Experts of a small language model.
Size: 14 layers, width 160, vocabulary 10051, 31.9M parameters.
Below are experts of layer 11 (counted from 0) of a mixture-of-experts language model. Rows are named router (the router's row for the expert), up (a neuron's input weights, with its number), down (a neuron's output weights, with its number) and show model dimensions 0-79. Each number is 128 + 24 x the weight over its row's rms, rounded and kept within 0 to 255. Numbers have three digits each.
Before each expert's rows: a language model's description of what the expert responds to. This comes from a sample of Wikipedia text that the model never trained on.

# expert 17
Description: Given names, initials and name endings in lists, tables and citations, such as Robert, David, the period in E. E., Raymond.
router:119075091103111092167157168128115127113151146151145128176104126131119150122137128102140110156166171162148154149159088148125123113116130139123110098163150121154083139113098132110114131122147127079149134092122146103181133165138109098112093159
up1:116106136194130178108122131081148108129146128122105110118152121124128119137101139132145173143114128127139116129114122126133127104153171129102128145129176151106111137107110143113194128150140146126134093121150159155137126079073123121126152138
down1:144144099101123175113095084093124137142142166126113124120156120113117138129118149162147180120125134094111092096127146096110141117150129120109114128143141128108140138125133165170179104142196147142098092161117123167082119136129126137133127126
up2:127158115119112127127140126116151148161106142078131131131132115156127116083128159137165131120157152147126127158154123127175103157129167180142118197134175113142091122184127128102118112129117139128095102094112144133123131131133129115141123122
down2:153136080137142147128086119094124118122141135160125133118139134062159125129127128123131144086147107121101203167107140112103117117101163182116137164146128113143126118141154121145107133129113081158170073109133115123057105124145150113149151136
up3:094134162133108143129082124096087140132127113126119098156138158162105118134119114140123123128136123141094100094148149150166172142111149139125096129166085118140112113138112123166101131136139130128127117107137151072086138149178173156142103137
down3:131139135129132140124133082124128112119127125180134124107086112146121127151130112143068117128087133128098156073184123120155147122138150152142054114164133122140136157149131126118138120148182129121127074120129143113097129122115112128170110128
up4:140124113103126122125078156135124095179121103123125126115124135115123093116107103127141129128152123144117088127131120144133136114111132093159097144105133105125156121196140140137138108066084139120147148124127105121151156117140134082165083156
down4:154148100140115129146129154126128092143153130122170149099132150145111127153113079099117134120118126103135128127145139117100145067120130101133122116104152142123148129147165158142183127138124129174134141153128117138150152117159115113125120133
up5:106094128090111095104121120097119140131129113146122140119115144142124114104135134144131117113139125123140128132136142119120134103115094118111128124116142138085085094126174122127131128150110121086124128137123174168157101115104122139108097146
down5:122077162118134100119134141136139128147135113111131154121160133128109127122105133124125119128121101083186157155112130128071132174098131119133134091114152169104090155128140114120119130129105120107116099131116123113153094132116131107072120116
up6:124113125111132165147158099124133122129134113123126112118094122107130098194098106126141130101140153129090113121168148136107157087117095117125130106120108126135073139126130095096089103060154170136107129147111161079119125119193150135141137131
down6:118129128179118125145121139109140111133139126131119109120125132098108135114087117067100130115124140121130194127125125112120167116113143091118090131106105126137091136127141059093130134137131127124145105146106156133114129141171118159107132164
up7:124114071130119134130145174111111105069122158127125143130128118119120137117139116108117136120168141105131122133134149135093112094128107132122104136132129091133150130080113107098119114127128148140121172141070142191129158139068092113130114126
down7:123162135131101138108122126117128135137124110152124088145132111129114145179085142096097120118131151155139135115125127147169149103127139061109112096127139128155147102190124133139113139132139131121101121104139127122087145127126121111148124118
up8:147092121109125123154109140170152113138115149085151130119116085110119141134127115132116110150169119116100088130164110154137106122181129146120137125149171109126121172141187121087120110135132132125122075135133105126086119091125144100139140149
down8:160202104136143131091117124113123123114143112132106124124140139177127137126172136132132127129112137088176108131103140121111100131155098122135142111136077136182115144092151124170112126095131141125079183124114157163114102138101124129122088103
up9:126113099119127105103086169107135146111112121159174123052073111140096128126085120112103124106128153136128133135130136139128142182148117114149164138164159129175145146144141120108124132111118100128114096120139130122152136122096115120107128128
down9:142128095134170132124128126133146126075146076148166082089108137120211133082126117113092106130121152137124137130101136144104111142144154115195128104147151127131161130138125109154139148139118124092117146109118127137109135140134106165126120125
up10:142145117115109139178127089170123144128150150159198126136133115156138125085077092151126147105124125162155106180129108174136130127168126118126120137126081126112120129157150138097108115143116139120120131102093151102075098092072143146110127176
down10:128128111119128124120134114161083128145210152115156150140116106137123138127130111143122122133155068149122174144095098140123110168131135168147128134098118152105151088142169127104115122141104134123159094151136122151122087128130122156127151129
up11:130132162126098113149137179133118106119140128130144103142107161143138144121137133110137126085153166096139112078145194132126124128128108126122123131134120113117082127162108139143154109147134118135126132111122127100175139171151084100121128094
down11:105146139131118128140127129086105165167190124122151175169100137121137122100091107096146122119093135138086193114140133105140126137126118144099125129140089141120102078131174133132113165101169116128181102143118146132117080139107159167091134151
up12:146120143145111148154129100168152147136169146091134145105160140115107139128150155112120104111143136094120112160128139124118111141141117110148141156126046138118125138161143112116129158130081157111119073099162121118120115124115121083126122098
down12:129136109129128169094108081104136063145139141122104137136108117137135087147116157130125139117105136122131141160119126179123115114131132141132139092160175158118145144137105135099121163128188144124179128136129064113106166126099130120124072139
up13:108134102134139098111134144125132177121132101121132116099130132130093137131096147111207168070065134146119166156128110110168120131143149104116126139129131166145165128135128140131107133136119129116096089148115100141139124141103066111100105146
down13:176118150131133123176111151118109089132119132145126132182137127129170135107150128126091172125124105067162171081127177120130144142076108088137122180085085088086109122122155118135167103107100156106129135111127123116098103108121123155155163166
up14:145133122131088117166147129125175144110120111150130103138053128152130120141124115123155095168123118158132133127139136137113192127137116053135102124108133126128100119115119099140111129129135105127191128173141107120144131099132141141158126139
down14:109150110117114151114127117148100125131128161141142176128181142160127165109121111168128127101148131130137148131090123115175110112121130137154195166065121140120179122133141155123146094151092135132108113082103118120114134110129119115126105121
up15:103124161107079135140114098146074133114087142137133134110183157128166118115139128127152101107125122182079098147128113091136144107157124116141118133114126123133170094133113134148147149117137127154173128125123086120123178165154125156121135135
down15:081126128118198101139154134128122124014174139144128141148112103147120128146113054132060122131145138063128129130096140131119124138067154134128145126130149147133134113082161129107124117156124095121142138152121160129160084138127117064129138121
up16:102117120136142143090116124083134128154134128122069126119131120105119107139116165132123116128106143105143110096156119135114177131130146125143129108114173149098133129129145171108145111145141132123134053131155188103102109078107130141134129150
down16:129122131125172166086105139115170150128129129119120168069128070105130108125123121171110119128063105140111125122125108168128143145187159156167124175130136149148136130125117112129154152135076113125138115162129082130100127104146116161141128127
up17:151127168130104081144093136107078130165139131130114164133107181129095134149143133118121134159108096129163125128194128133129130139123163111140130054104144135191141156136154096127129161066140125129116083131097130126122137185123134131143121141
down17:075102134117116169122130074125109094128103123120140119128127158127132129149151147123141132131145134143107147165133112126182117108131125128135128139197132119125125123133117075137119137202158157063128137130145136109128139107123181125173154141
up18:114136120103131112131110113124103118118132168100117146151151132167147134119151136129140124127118110147148145124126117116195126116128102147128075123133154105174143128100119165135113122127127111153132119131102069077166188129144161132113079133
down18:145104146158160097128125154138160152125116158148111174123079110146136113143150134124120155184144080124110124129104203133146133127134141080112131105144164160074122122090136112122146116145156145102134151096125109116075143125082116081144128158
up19:139131139129136105152168143109062136122108162148134132129131128143162115123129134103117122111171131131142100119136112099141123130111075123137113124118085135115169109081139152113165134130145175127147171121121122148128122189093128119136123116
down19:092130088138122110085158151093124126123178119127131085131107096127066140117140133098140116088126146134125170148134098109095142124083133135101131171184124119129134123161101123133118131167117067139191128081118158157134125120126129113140122151
up20:119106128112115137150180137124164117129091155132167176118123130114138120075096124123134131169142132136123091132137117108128116123118109109175147146150170164150120159098105148130105136114146113146123085125193145147136109112133121136132093149
down20:125137121103123157123149098145114129091154113120124130126137155120120138114180147124112092152103145102124130152119139098125122131127141145067132096092068146151105111129129180135153131165110140106104164125128136122147145124110145124131139148
up21:108094136165155159124127152131118144145149155159127129090122092127115117151101131118102176098094126145128085161139127122109117137135103140129134151167131189108144129175152133087129119145120119123137159122168119143069130127086122137120145174
down21:123148147140100126176102149151117159119099111109148128174155122135129188108133129150130127102117133113094134024129175140137169127106124118146129098155114159105142109131158182174128131122089155142101133153119151128133125126138093129125129099
up22:128135115112133126078126130120115092099118082110131107096128111134091114140127145095158135164147126175126127100158073152143152106143126078145127105094133153127118128095104117133122124141135098118119081158121065149214123122134114107116125135
down22:147131123111122113127127123128145127130139137117162128150174160093128132094148138089128126116096149138091138154094128134097135127097126119121130174100137117162082130136141135128113123084131151038136124117090143134167071130109154126140121088
up23:070139121134129116183138139148152157126116125127177119135154102162123127122141133117219122104147180111139103112139097126132119144123108108172107132116087106115125121135168173158137118160144195148065121126118102137129136114141074100100125122
down23:184145125133105129126056124090127120096178118140119169120131150077134127128115125134067122128082087092144146107123124137091131164163137138132101144113149129150160123130139134145132148128130129128133109145130127123118104119136085165096153103
up24:136111141142129137154132125099169116170109138126151131103157125115129125092162146115113143129168132127125140144166118128118105130173122168131112124138136148130101127133101176127116106133127133154159149084159145121152140116161119126155129139
down24:133118139118138138150136130114121143113176113130119167147155120115147133149118138131147095096075144095091164102121190106123124125078118106133105121131167118132110158127158128155128125126115132128125115103121129180111147178077132172126106135
up25:113082103121120144153124104090146130127142097147125120133158123088165075136139130127076125148098103086121139098103178118129117122142100108121127118128113140143094091136131051109123096127162129152121135118188162148076118118118129141171138126
down25:132124218082129121131125120129141094120106126116142098134127163107120095129100131156113110130126113122135173139129110149137113120140130116147133135094126128109155132128163130088154122130085120134153144197108090161107097105139129129128129157
up26:108087122111153154142144127102112120131103069065131098138107118092137132168127168125162116144099123131129117128124136135124100125139116118156132116140113128182108129125106141111147090132140102075130140122120130131134101130147132123190138164
down26:084120116122136123147085154107138125164127142138151165159139120097114118125134146142103097162081134180140110166099114115145098148116133138134140128114142136139137112149114109122133126106158102090162183093142144135112131118103132090150122114
up27:129130133123158076134113139141182123138115122188115125103157150143173121129179127143126155126142153139134088125121150129144119126151127117131159124119128107187133088109101118126104124158121082131113152121123158119117156149163126139105104111
down27:101102119151133100137156127118144111134141117123088125116165157161142099095170131097142156127094116140132129144128131126146089165118125126084145199134137122141190114131126148117146163138144076153129117135125071132080157150110141111076177108

# expert 12
Description: Byte pieces of Japanese, Korean, Cyrillic and other scripts, plus spaces and pipes separating cells in election results tables.
router:111138100116155117152120085130119125098120150160115114102107103100137105143124109128094109175150123148145152156131177112092101154144100143128147138153170146141115164085112128123127136159160142164124175138145122108094134122162159097145109102
up1:142128075111130147123138101129158119127133083096097134114085153112130112137111117154137128084148094193137126137125114101136138075105148084142142116130122143156134120122123128087128093197135124093111131124134158170125127184139118167123123120
down1:117148119146156155170170140106205131129089136119138164149108161156133122127133116126083080115127151125117171136100061094111106132117111130108157144151149129159163114145134140084146143122147128109040121146109162190118157151118114129134129091
up2:154132132160084105120134130123139109129188097119141120148133077169128141142161083122133119123121146157176069162131107127132124129162117156122120068125144146117127136174131141133090105118147092094117086134152128066151156116165108145125124143
down2:158123170145102127179099124108164130090105094123143105138100130158127153137118107098091096118103124132169106165073113137133146128119164134089132082113126164100161057139131158126120156148115104101064155115123128125156137173116126120142161127
up3:155101100126122100108133150096114132112130192121160121120120109144128157117086132115074136144129161130121118125144135134137125134120101115152155139110162121133152132128108115156094062162140093115133131005158127131125111109129131126119131108
down3:131138091114133125160117155131147106103089124128132144089102092125137076148135143105140134127101149110122169147192092090097108135135112139119121114083145073114141124171103151161160121119094124124119139161144166123174130147113142145136102128
up4:108109138126143136134126141163117142138091167145112118150149151129143119141075164134164125152128117146149131173149142124149152133128121128142129134120147156120073151107068050102166096110090116135163147112117131126156123139117165127109112124
down4:125143081126125127129106110052169148088132132132146136131142145111101076159140103120137098155129138165138173149126104114117119135128125139152040131130182143159171145113123130148112116139150149115133137131180150124148131075127171142063187123
up5:118092093150139136120113114138147107136119099107120142129141162121081132160113115179132141173120152129091050129112149147112138177107114118135154088111067132128076129094112123120127136143120125153138132127123155105110083112119175113128127095
down5:120101097158127186130106128133150152087119127090125135135123188148081093125148113120127119174124063132131148114134114123121123123103141168153132127114116165132124118112116090129135121120131140135137169146126148158129127114126139123138128158
up6:076096146117143148145135118133114130131142160136117113107126134111145087170137136114136100126152091117099127125121147114129124121109171073098140144163120178122150120127131153153143099111096120091162131141093120171135131133115129082129116128
down6:123128150148127124143148130166105108127138129095205119129133126129148102177078160128124148128137121129121118131192118152127150138102120175136096103147135134111104115158163134140139096166099114135148166131119151095125117091143122131052074137
up7:114133105153131109114127157117124144151162173134117121095137108130155110123134140178126136134161162163123111095173122083128106110096128147171134126176156166146127135130124155100125131124116134123159084115094104116165109118157127164096099131
down7:124129086113158172130111104100108096147121174133159108130104139113147144071136139147129128087126129121127157090119116114144118154124152155135106109172172106164090146097069117136130131156134164141140112164121151178108113079123107067107103121
up8:113105101145133120149148136097107071136109117117124131117119093117140168140130132151171168129155102114123100145120135083109144077129151104088073141151076107140174118129109112112130126139121196148136166105146168141119120129136080137153111132
down8:151130122138123138122141126128181104155118156102114187136123100109103175128147131159144134129130123135084103142120125130139137103165132106120147147145115120142127111108141126183131128142129153090122098124124088144128076128168123128130087126
up9:119102114158119135145115136124109139153096119133146133144108139142104078110128162130113087147140124133115129167150138145120133130121120128130177112102113146145112125154065111119092120120062128165143183130114064146125159097034159078143120131
down9:145129122089146137097137121126132113108130140152207144101085136086146126125121092133097105143117162140135131131129131169134173150120128144116117100170144146131129150130086137138067151144125123152129143099123031136125125137106143138134123071
up10:107115131109162120091141103088102132129078193133070163128124113130124092128114137163142133145114112125084133123113182102133127135133111126130091103122179162153167155112152116132151100153112127177132117153128108154128134153173144145115132114
down10:111096126128151131140161133128162130147114149112136145087169134172107130126148132134139142126096134158143114152086117137078122082074127136123132128126148126127131107131129154112139087124084098130128122107155134139149094142093129121129126130
up11:123156158157095092134131121136131147120131142107133090128110134138117125138193163149105143124197157162157125125085113151162103091090067144134163099114099126121104132121127156141119154137111101152077113120184130105111172162121114140129086129
down11:137129100118137130127056156145152172093106161137180148120111120108128123118117136147119167178130090159141135119156103147192128140110081152131127073108127138096076119141170173127119145098092115128091126116127083169106125116148120111130125134
up12:143135198134121137126138139131120098119140085131089143122142102153125119123174150128119087153141104125132098109115134101134134151101124123134100139142100138157098127181140147141077126103085134122129134154133125132114171153174113084126155099
down12:141118115131110155139129147128142113119120134136154140120157168143125129113124142108122109103144084129126145136131124160163101084124140163142062160113112124093136158108109124127128154136158147167123086108063137163144144122125097127140147115
up13:130147123129109144084123139113127153107114159119134075117113132138106133126050141129146100105140148136165137138135137146170132125108093130113096118168181134149120111127111123092136159137097172127164120122145131124161132141108126167125099137
down13:138137111091093118144077100127138103135143093151127116155123078090157125137099126170136112132166127106154144127114124151172158140137125098159148066176118147129155148101143157137174125108121173125074108130083128079065111136108160113127133148
up14:126074104130130139098139153177100126086115130154158147135120124188107131160118156126122095119128141138145150165134167119115131121186071120123130152104128073175152118153110138075086145135167104120128117068129138126139187175134098140096142130
down14:131127116135195104139121126134100095060080148124179137080144147123116137107126130171089116144076130180131162122127093114099128142130130148108178135137182116128124168159110150123135123136172115110137133157108105152130086114134072144161133141
up15:103117210144144157126093136107120109074077157119081130126101169103087115132093106119128126094148163144126128077184127123128128135141113121161129132118144128104172117130106141142177154139130122162088106107140122100096166142132153155119110126
down15:129126123127126167127093099126113142109153107149146129133092166136150127101124100133142129127113136117139166103108122140102105142143128141139193101127138107079167127155083176140119128129149089088130112173115151131141112154129049131127150069
up16:127118132141114125179080128141143107120129116107127146165123120094164117116096155109160149140117115173152120200110106127128141098118133131129163105109104099075044128142105129075122104190188130125144148138145130118132144150118179130123102144
down16:148163148114118118100110113113114114159157118070140080166133121203108126144089152125106127123118156143154127142086126135156124110130128138129124134137135130135130116099159167188117089100133139114118127120122099073153133096120126120123126118
up17:118092134119160138140099084133155104110127099169143155121138105138164090098139143115105131161138142088119088112136128122159123127083124112165120137167124113162083119143114101131129132130132121158102126111164149126134161211115156118090127152
down17:129092137083149160147115101104147127130141123130142152082100113142145141138153128130141121163128134055067136086126127111114124160120123145153107158075125143145129115176136048156118102154139116194097106149146123134072164098103124134122115151
up18:138148119122130133133122162100126133113152127141172103120120152135148131079111133142124111146130111205121137087137174169099115127168116128138113131143174137135122153108143130136148081133129121159146171108151106147180154110115165164136121119
down18:112122100143120110061115079118147136117065177157080104147109115127104110158127128110112122137151103111147128122071114107145132128130143111136158133149118128142131135171129088115088149143118127147137130144175078125141127103125119146105135120
up19:128130138177150130101128133127139107130117090161074137114130107136180100131137110092112140128149156131112144102128116163141114132103126110099126109072133146180122152109107123103154115154130109129138122107153104104072131171180152157111146131
down19:202158123160097140138118122131114118128107144129127151119136125095172063149126132139122135122168114139157109160064129111123124112117128139078108135129119078129099161148146144115139128113130121144111151090188151135130092126137132124127147118
up20:104125115118088123174114105115150118116112067152133121181090139123145137118140101111128130135116132173196105173124143139109160108139123113109149125128159108134068138149120139126096171156095086101122086126148092137161128130136134115129102118
down20:131127203128121095073122127136108134111091079140109144164071108121162160127160124119130126115142108115031105100122134118141179144184137121135094125102122128148121100116139122122127131084142137085128160159136134162108153130119127127152127101
up21:111147136097101111145144145142120144132142121089118115124106133124123159140102143136128123151112103170153164165136138079127140122136111113128156144127139105167059136149112108122114118144151158162124081122136126102107104118164162134083117096
down21:146127120130110126140099125136102122121186133137107099128098093129102087167108145110103175101128095143136153130159133116149129120127099202137111202125138098128132163125111110143175104172163142132139115109126126075124110121101139135109158140
up22:119127128142124111079105127152127142111124141155097129129151123116156129081128132101151091118127124109130106167129134163095130163111150137144135129125119113116142134126163114098136122119135119137117128121184155131097131107084107099144127137
down22:190126090099176101133158142151082125090128115138111105144126130157131121108171125146147095110140183096112136147143124136160093128131077121126138157118135122142060124123124101101134133131105156133136148090083114142145091110110088122162118152
up23:128138131118187157148141132095129114129066106120095139145137126138119124132116145142133112168120102123090133122154121124113126072165167127141132128094125135169132129106112155117138126127146143131119128121133107127193125144125147133126115148
down23:151127131126077142133174134061117141096098082136119132132106170137118137126156146104134137113154150160137138151138122104134130080119148138139128099129133109117141098116120123155112117131136159117120117152165103152126125133108160105141132158
up24:153129124129096084130129130112142133118139129125132122137101145126106138109193112142154089115131149147085130143135145128145093063113118107118128117132136112114072111118137129110106160139098141141104085116140132127171132098105082161123104120
down24:097124126177107156127153103139131114190154170128198082118116147169136147114130104134128071105124145165144127126129135131127102121101158128082164145160122128139097151141135112104118137127134152056119128162104113124092118138125122091137139094
up25:123108125093166140132129084109127137139124117117094147116141143132107102140124134124134125106130136133120192124108094123111123117129131121185122113128093125133123157161124105158152128158138144205092078145168179111107106126126131117161151124
down25:073129144122133160130127160120130127124114129130135124173102115179149074113136118122152145111120131164130105096134106126130139076133150102110126119151119116128146133182159128078119196129123131128065129088110128128134084128153115116120151124
up26:117150131123164157150092099116170127101131139105155115164097140112080099130135127139146133133129127172122078160132105089127159144144108129120122098095126154128175133129109106090109128141190120119074111124113076068099098142158113120108135067
down26:113116128128092126095128143121122136123132158129134136166101118136128110125135181151172136115132124100113128129128105091135156131045126126124103089154095156070111120101142134105156116092149096153119129123162159135119130144130134133110186111
up27:113156178158132127120104138131134100165166128156141082114140135137087098136139131106124145084142157144103072129126139131100067159121096123143122122102136144136148125143093169158098127136118118192120127100106105131144116140176128134125123129
down27:134085094113226088147090154123161118130131151134104113126113118135130117156130134147154106141168143119182117118108102125098138107128072102150112124130127099132117088129132130116148093170137127144129169145123129119166123090145075106118155133

# expert 26
Description: Pipes, line-start list dashes, semicolons and colons in infoboxes, sports results tables and chemical identifier lists, and squad positions like MF, DF.
router:137157129114122105105145126117122103138167125120127120138116087108110183122109170113142129136096130161099151130114088123162096128093149170116107135127158112104133107093099159142128121110121121165083116162096133097180116115132093102116110093
up13:135127156124090138149132087157147108143126156131136129180092152163135129188124125097129119141125129201116114100132184120153141123174143132137125102144098110093128160128128122121129129120181116144120072117117123155133073102100136164135094112
down13:123119091155142136119182090097100128140122128118134148140142120083100107126122118150125125098128123127134124188083155091145168175153114142125143123134116131131112153122171078133122144118111127138126127118110121191154116143172142155154137147
up14:123132144097151113120135160142072078105133129099123176120153165165144180131116098116131129084119133172153117141127101144144129085141085098158121130162081133122123106105111144145063148150141117087109124151119087093145150129140128097118110127
down14:112086163125128162157125102102122126134095115101066098124143142125153158100095126130113134104131140157103136127085143096179111122105124128147124152123146154104144111130097172133124152135116145169121128063120135098126110104118161123129137096
up15:127141124145130112101119119060130134150127158105131116132146129090095176117141074117141154165133090162127128108110093152119071124115075105129160133123141112133074119133118120149133143128163107130128149138118118159147130093151140099119140120
down15:083123188173118162131093133143119117106073127171083160140128130159149091159099125125138149125103136132152140126164129162119153128145121131128146152085079115127126164130126110132102123152111130116125131126127175120099110152118145112142150125
up16:170161155124143147130140150089168140111138142107128126099128149125092168084137158140125148117189115096104147184122124116154143165127148038128171129133101124133125089126127160135097137104153127174082118136153148124129113140129132106145115097
down16:176140114130130121148147102149148149130120128129143184096123109062132112093112157117106168088071138102139162196127127128145143157151132128120085125126128117135159114149109132125096160131131096087144094114189120095077165140132082157135107144
up17:144115112152128139147117129108095128134104065103129155139123118120130153128132156111113129117130100136132130078129140186188113126077129182145200137098105155152150080113144109141093090090120148135079153117111121100129128159144096121120152139
down17:132115121124146097144115104122163131140131149098170149133086125178088109132140094127134090133112185198098148160131126182137142119124104160111119155165109147109125132104147134149123118082108105103117207137167089091090120119161119090137154156
up18:115113127119116146060122163142111125151130146132104141117163118161154182100129139154126110124118146111141115149130135136152169151132107106113101102085129131089176135095119131131147171114084126129143115129131101128159127167149148132110154125
down18:148077116136186099127136122144142101082140147150084129111132161128119090151122108125145086129152102143126147153124151165130096149140125171079120136142136152140137101162207097129117109140143138122130124146131138151114116160125153138142127102
up19:135144150136107116163130122147127141153166174123180107121137064129141100196134100134104157159178132157066111124134120131131110111126103111148117139129139129130109102115124141074120114125081149112139111099135134085181134120141147156150128135
down19:154132097135159156178148131120087067127136156119171128104102167133075135126137128104148142135102093131175127059122144102126108160085145143135099141131164169130148128106129114145146130133149098133144143133096146080126115150141145131118126159
up20:133133128125112106115132155125118138122148124122116098122143116124101130083090112149135159090174126171120117120130114170118156127120132145122132147119099152164148092121098122152173136150137113118130125090087061137128146134123114123106120167
down20:082132151124101137082158111077091129121120097120144130133154123134153136133133131134102121121104099156116121122153122129147131130154174143187140128199116102132159141145142108109143080120135100122104144050165197086120093118098102120133130139
up21:148155115123131139128115127154121169145122108137156142132123156114088086141190127069159104102127154158134166151103117111134111086071115107176144074139127111147126133091124106136112145127125106138159114147084125116150099101106136131117135123
down21:113124115151127153128117131151159169133141115128132123168124130117157124122124133115156125092121166160089147162103122140111135128145121085104154083124113090124150165131137106084126119132116096114130141127156139115125050155103110097140173120
up22:132109193134153166097115161120118109129138130136123141107120070147100169151111126145120156125142135145118135153126110104129179135096136090104125129135157116124131132126149148128105143133117128164064125139122123138189128146126080107110156112
down22:152150066125118144164117097144139147116128126142097126134130132120140078154131086096127128142112127089128122133128141112114117175137121129091105169141079141067143155106139119144124107116132121157181133155132127139046095140129163172116164119
up23:078146125148124124168126121112112145156090139113139101196112096122143099100120101170098107128073118109124150116113127134152099142131115132119100135148116115141098142188125106133139169118125130127133088087152131128140130129114130176100118155
down23:126199099122132149103143162118125140137112124146119138127115127173128125118098120105120131066099143132097113150106146124120124136087081126131131137187090124172124121163107153125132100161162137136121136123107160168118167135092122130147135135
up24:150081106151114122133152124122125142090122114138113182148153092113132077130130128119138151097131136141125090152130134135134152120187113170098128125133145115112151148121125126124151127077132087102162109126172120124129115140113151105066139136
down24:124106111121095171096140123127131117171127101095146127131144157122065142110145119085137132159130145139146144136122117130107112093128123095116143137120106136122098136130137141145141133131148119132125168127106136128109128134119093147100059133
up25:159131125063112089124119133175115136122095124108145146179131090085135133174139168143122133091123127125131147151080095136099149132110098118095132072123120121132095128131151120126126106124112134131102068131130141135107118184121113157124128083
down25:127099129102116095148156177137137132169191127124108130067158163096118125109101111063148158164138138141131144124127102121138108058144133123101082072165133104126120163138125126099128100131103185165129125094117096110142125129156135156127115134
up26:144105191126110100128150102127131103118138109124139090133154153165132178116122184118139174132146132118122126117141115132152122113144112150168098118129161092150135106132128140142135162136104121099158141159094122105187152151127139133138103136
down26:125152087135128084131108135143078138131126158110125128107135148127116145127154124152145127139143124140117127134147145088133166113129180137137126127138101150128136126144128115111133102179120171173126126141114116126123107148133134116127131065
up27:131122134138083190118092151124127141156147072119087088173190137159127116089191147149139128169126103143090132123114151178160136103175125128105079104133162130098157153138103144118121109146136126153139127087141162116129121118134152139130156150
down27:134129147088167114129103115149124120083126118133126146099125141115130135151163154103129150089152110120141158168140114154131122128104126176153134108114098112129165117134120115123144117149148117119128150126090114145132123152142134114162115142
up28:128126116107135123194129198114140135121143104092157101119133134123083167128141130115164129140131156123111105131156130125143072149115114120134179087118156129128130135099120139124115165092155121143120110160122145115119118127150108153124137134
down28:111158131128160094135104129172119106093102099116116143129152120092105119122093159155118162128107161067133127135080159126086152149134131119144060127136135101130126128121142139117171123128085157147132083156126111163152129147111136133127133138
up29:097129146116148103142124151173117206127098117123130126128138121095138175121152131113127127128104127086133100121133121107111096161129125108135151154096180117149139148149148117116137119128128144117127122118106181093142115081110144116131130127
down29:124163129096127114077106121088112144143162129129127126110133128110127133127132112139130168130113141118139139129188096137128131145152111143140088156153117087131128173123152125150194094131137124133120133136137089105114089113111139150094116125
up30:113110143138147099126126133172085162104146137136130106136110152170119136142125136084142120150142139112119141107111150101131101171136150170188116189157080109187137077128114136173146102138103130129128121112132121163125112146112143081176107119
down30:170122083152124129205089192135143155141108148143114071153136127106126101170141172130098122110145131159119128183131081133110125147106125122118126127103149145054124114132174130130120136125110168128136106127145114120090154123064126120115118113
up31:122139117144133122117179141170133078133153170068152150097099097120141127106112130101130135108132128135137124126125135124173174118125172141108122150101133137102138119170123132085149068177169118145117147131119163144120114093124138108165126116
down31:130079139137125109123177093127154155132090125129123145161133097129115130104100106122099088131126071102155135169133193081087165108152110085143132115096149180127118105131126128152127152122122122128112130132120135185125114130149089130131130147
up32:132127137138170132166120130120138163116099143118129133134114087094067126119144095121135120153109141118099070104129110080119121100151129137108139116109116120139116126133112120145134169144154131148148084132113121108134166152120127131110122048
down32:136106114125105145126112109127152126151155115164133109124122180202128122138115146148131130104127097117121124149163161101098140164121127063148128183067095135086095126160081157120160141161124136130123133123130115112110068104115122129109135114
up33:123159119123128164122134165144128121118117088177104125088171170135100122113078155164176139135096130126118128193133121163145124126140138085146135142098142071131128099154101158131156118137129124105173133093110117137130151137113110145134100107
down33:123111138122135162116113160117101145139146115128121149099127124124123083141144128155121142176111142122108133121052160142127159132135094128121139142178135126097128138107156189136122131129131188129152123104077089143135085118118139105151142122
up34:115142149118143122130092123123087129137134117137064094136132176175131114158143137097140155114135146128109098121139123148096101114146066123115138143129129161123059069134087119155136140126141052142153140116106109122146128139123122083098132094
down34:114182138138128163126172127156154104121140139172114095151103126115074144132114142167128088167117162132148143091144100138139096158125105144104127147091151163123128139153136131084109133186126087107124112112131138120116123120127137132122113110
up35:088133118128141123116105109110094149109166107126099141115131123171135122109170120046155094115158119082113125166146082102078143124161128121084115124125104070119130105129127081137102118133078118125139096094119133161125116139150132130120118130
down35:123199128129102131128129121143102123139137148121162141168124135130120137129128144153135117128201145123141119101130134163090096139083110117123149122081094123150073126099169110143121104121147147124113133099114103078102143118087113173121100155
up36:134131112085125078085081164129136175102118147129124150122136102122176104117142135115157119133129134134112117143154123149119171187100128089144126107147109161163168121122126125130162140079148152116147126078103147111136123122127122126145109115
down36:147133117129184177135122158128114107104084128124122107152131082122150179136137125152098138138091169154100097135094183141146155077123137094118100126111115161128138098122129182141130133146106138129142141105060140135164129125152123138123126117
up37:160129164140128133083138151131092115134126176144143132145155161145105136105127124121143094140112131146173112129128093133061123086130110139131112084170162137189093167117137137112188108096119183151100123128144143128129168137131097123135136094
down37:127144127116132110133092127134131175141156140129130132121125125131137105159136099100153157131119105104104142100119146072131150095109124126097142147113084127148090108096110080089029129129128095097159156126139137107143112144175126065129112165
up38:118128130111117136098127113086128157126151121115113146128140131146094112150119160128144082129104095119121163121129123119154137127151122121117109153190119114171114091141114102119173114099102130094144094125061142173165129114138114109134101113
down38:132101128128120128166163119141096112120061113128128132134148152092182132203120120091162142106151117134129085115119147121093149107122103137109118125125150141110135126146125128130122117129115129162130119132124105102145138139089168128141156108
up39:113112169148119193116137122129150100127105125134090110154093127132135127092125151117086139098111108085091170125128114110150170104094137101091097125134143138127129123113139130123178134096139161128142151090121113189151122141138135131143143168
down39:132127154102092146121139046126180152136124164137126108156129146140138134147125110141125128098125150145105145177123144177086110135115125156122104092118124143130113155127095116119121126139129111157138128159132099124098140133085109119093126113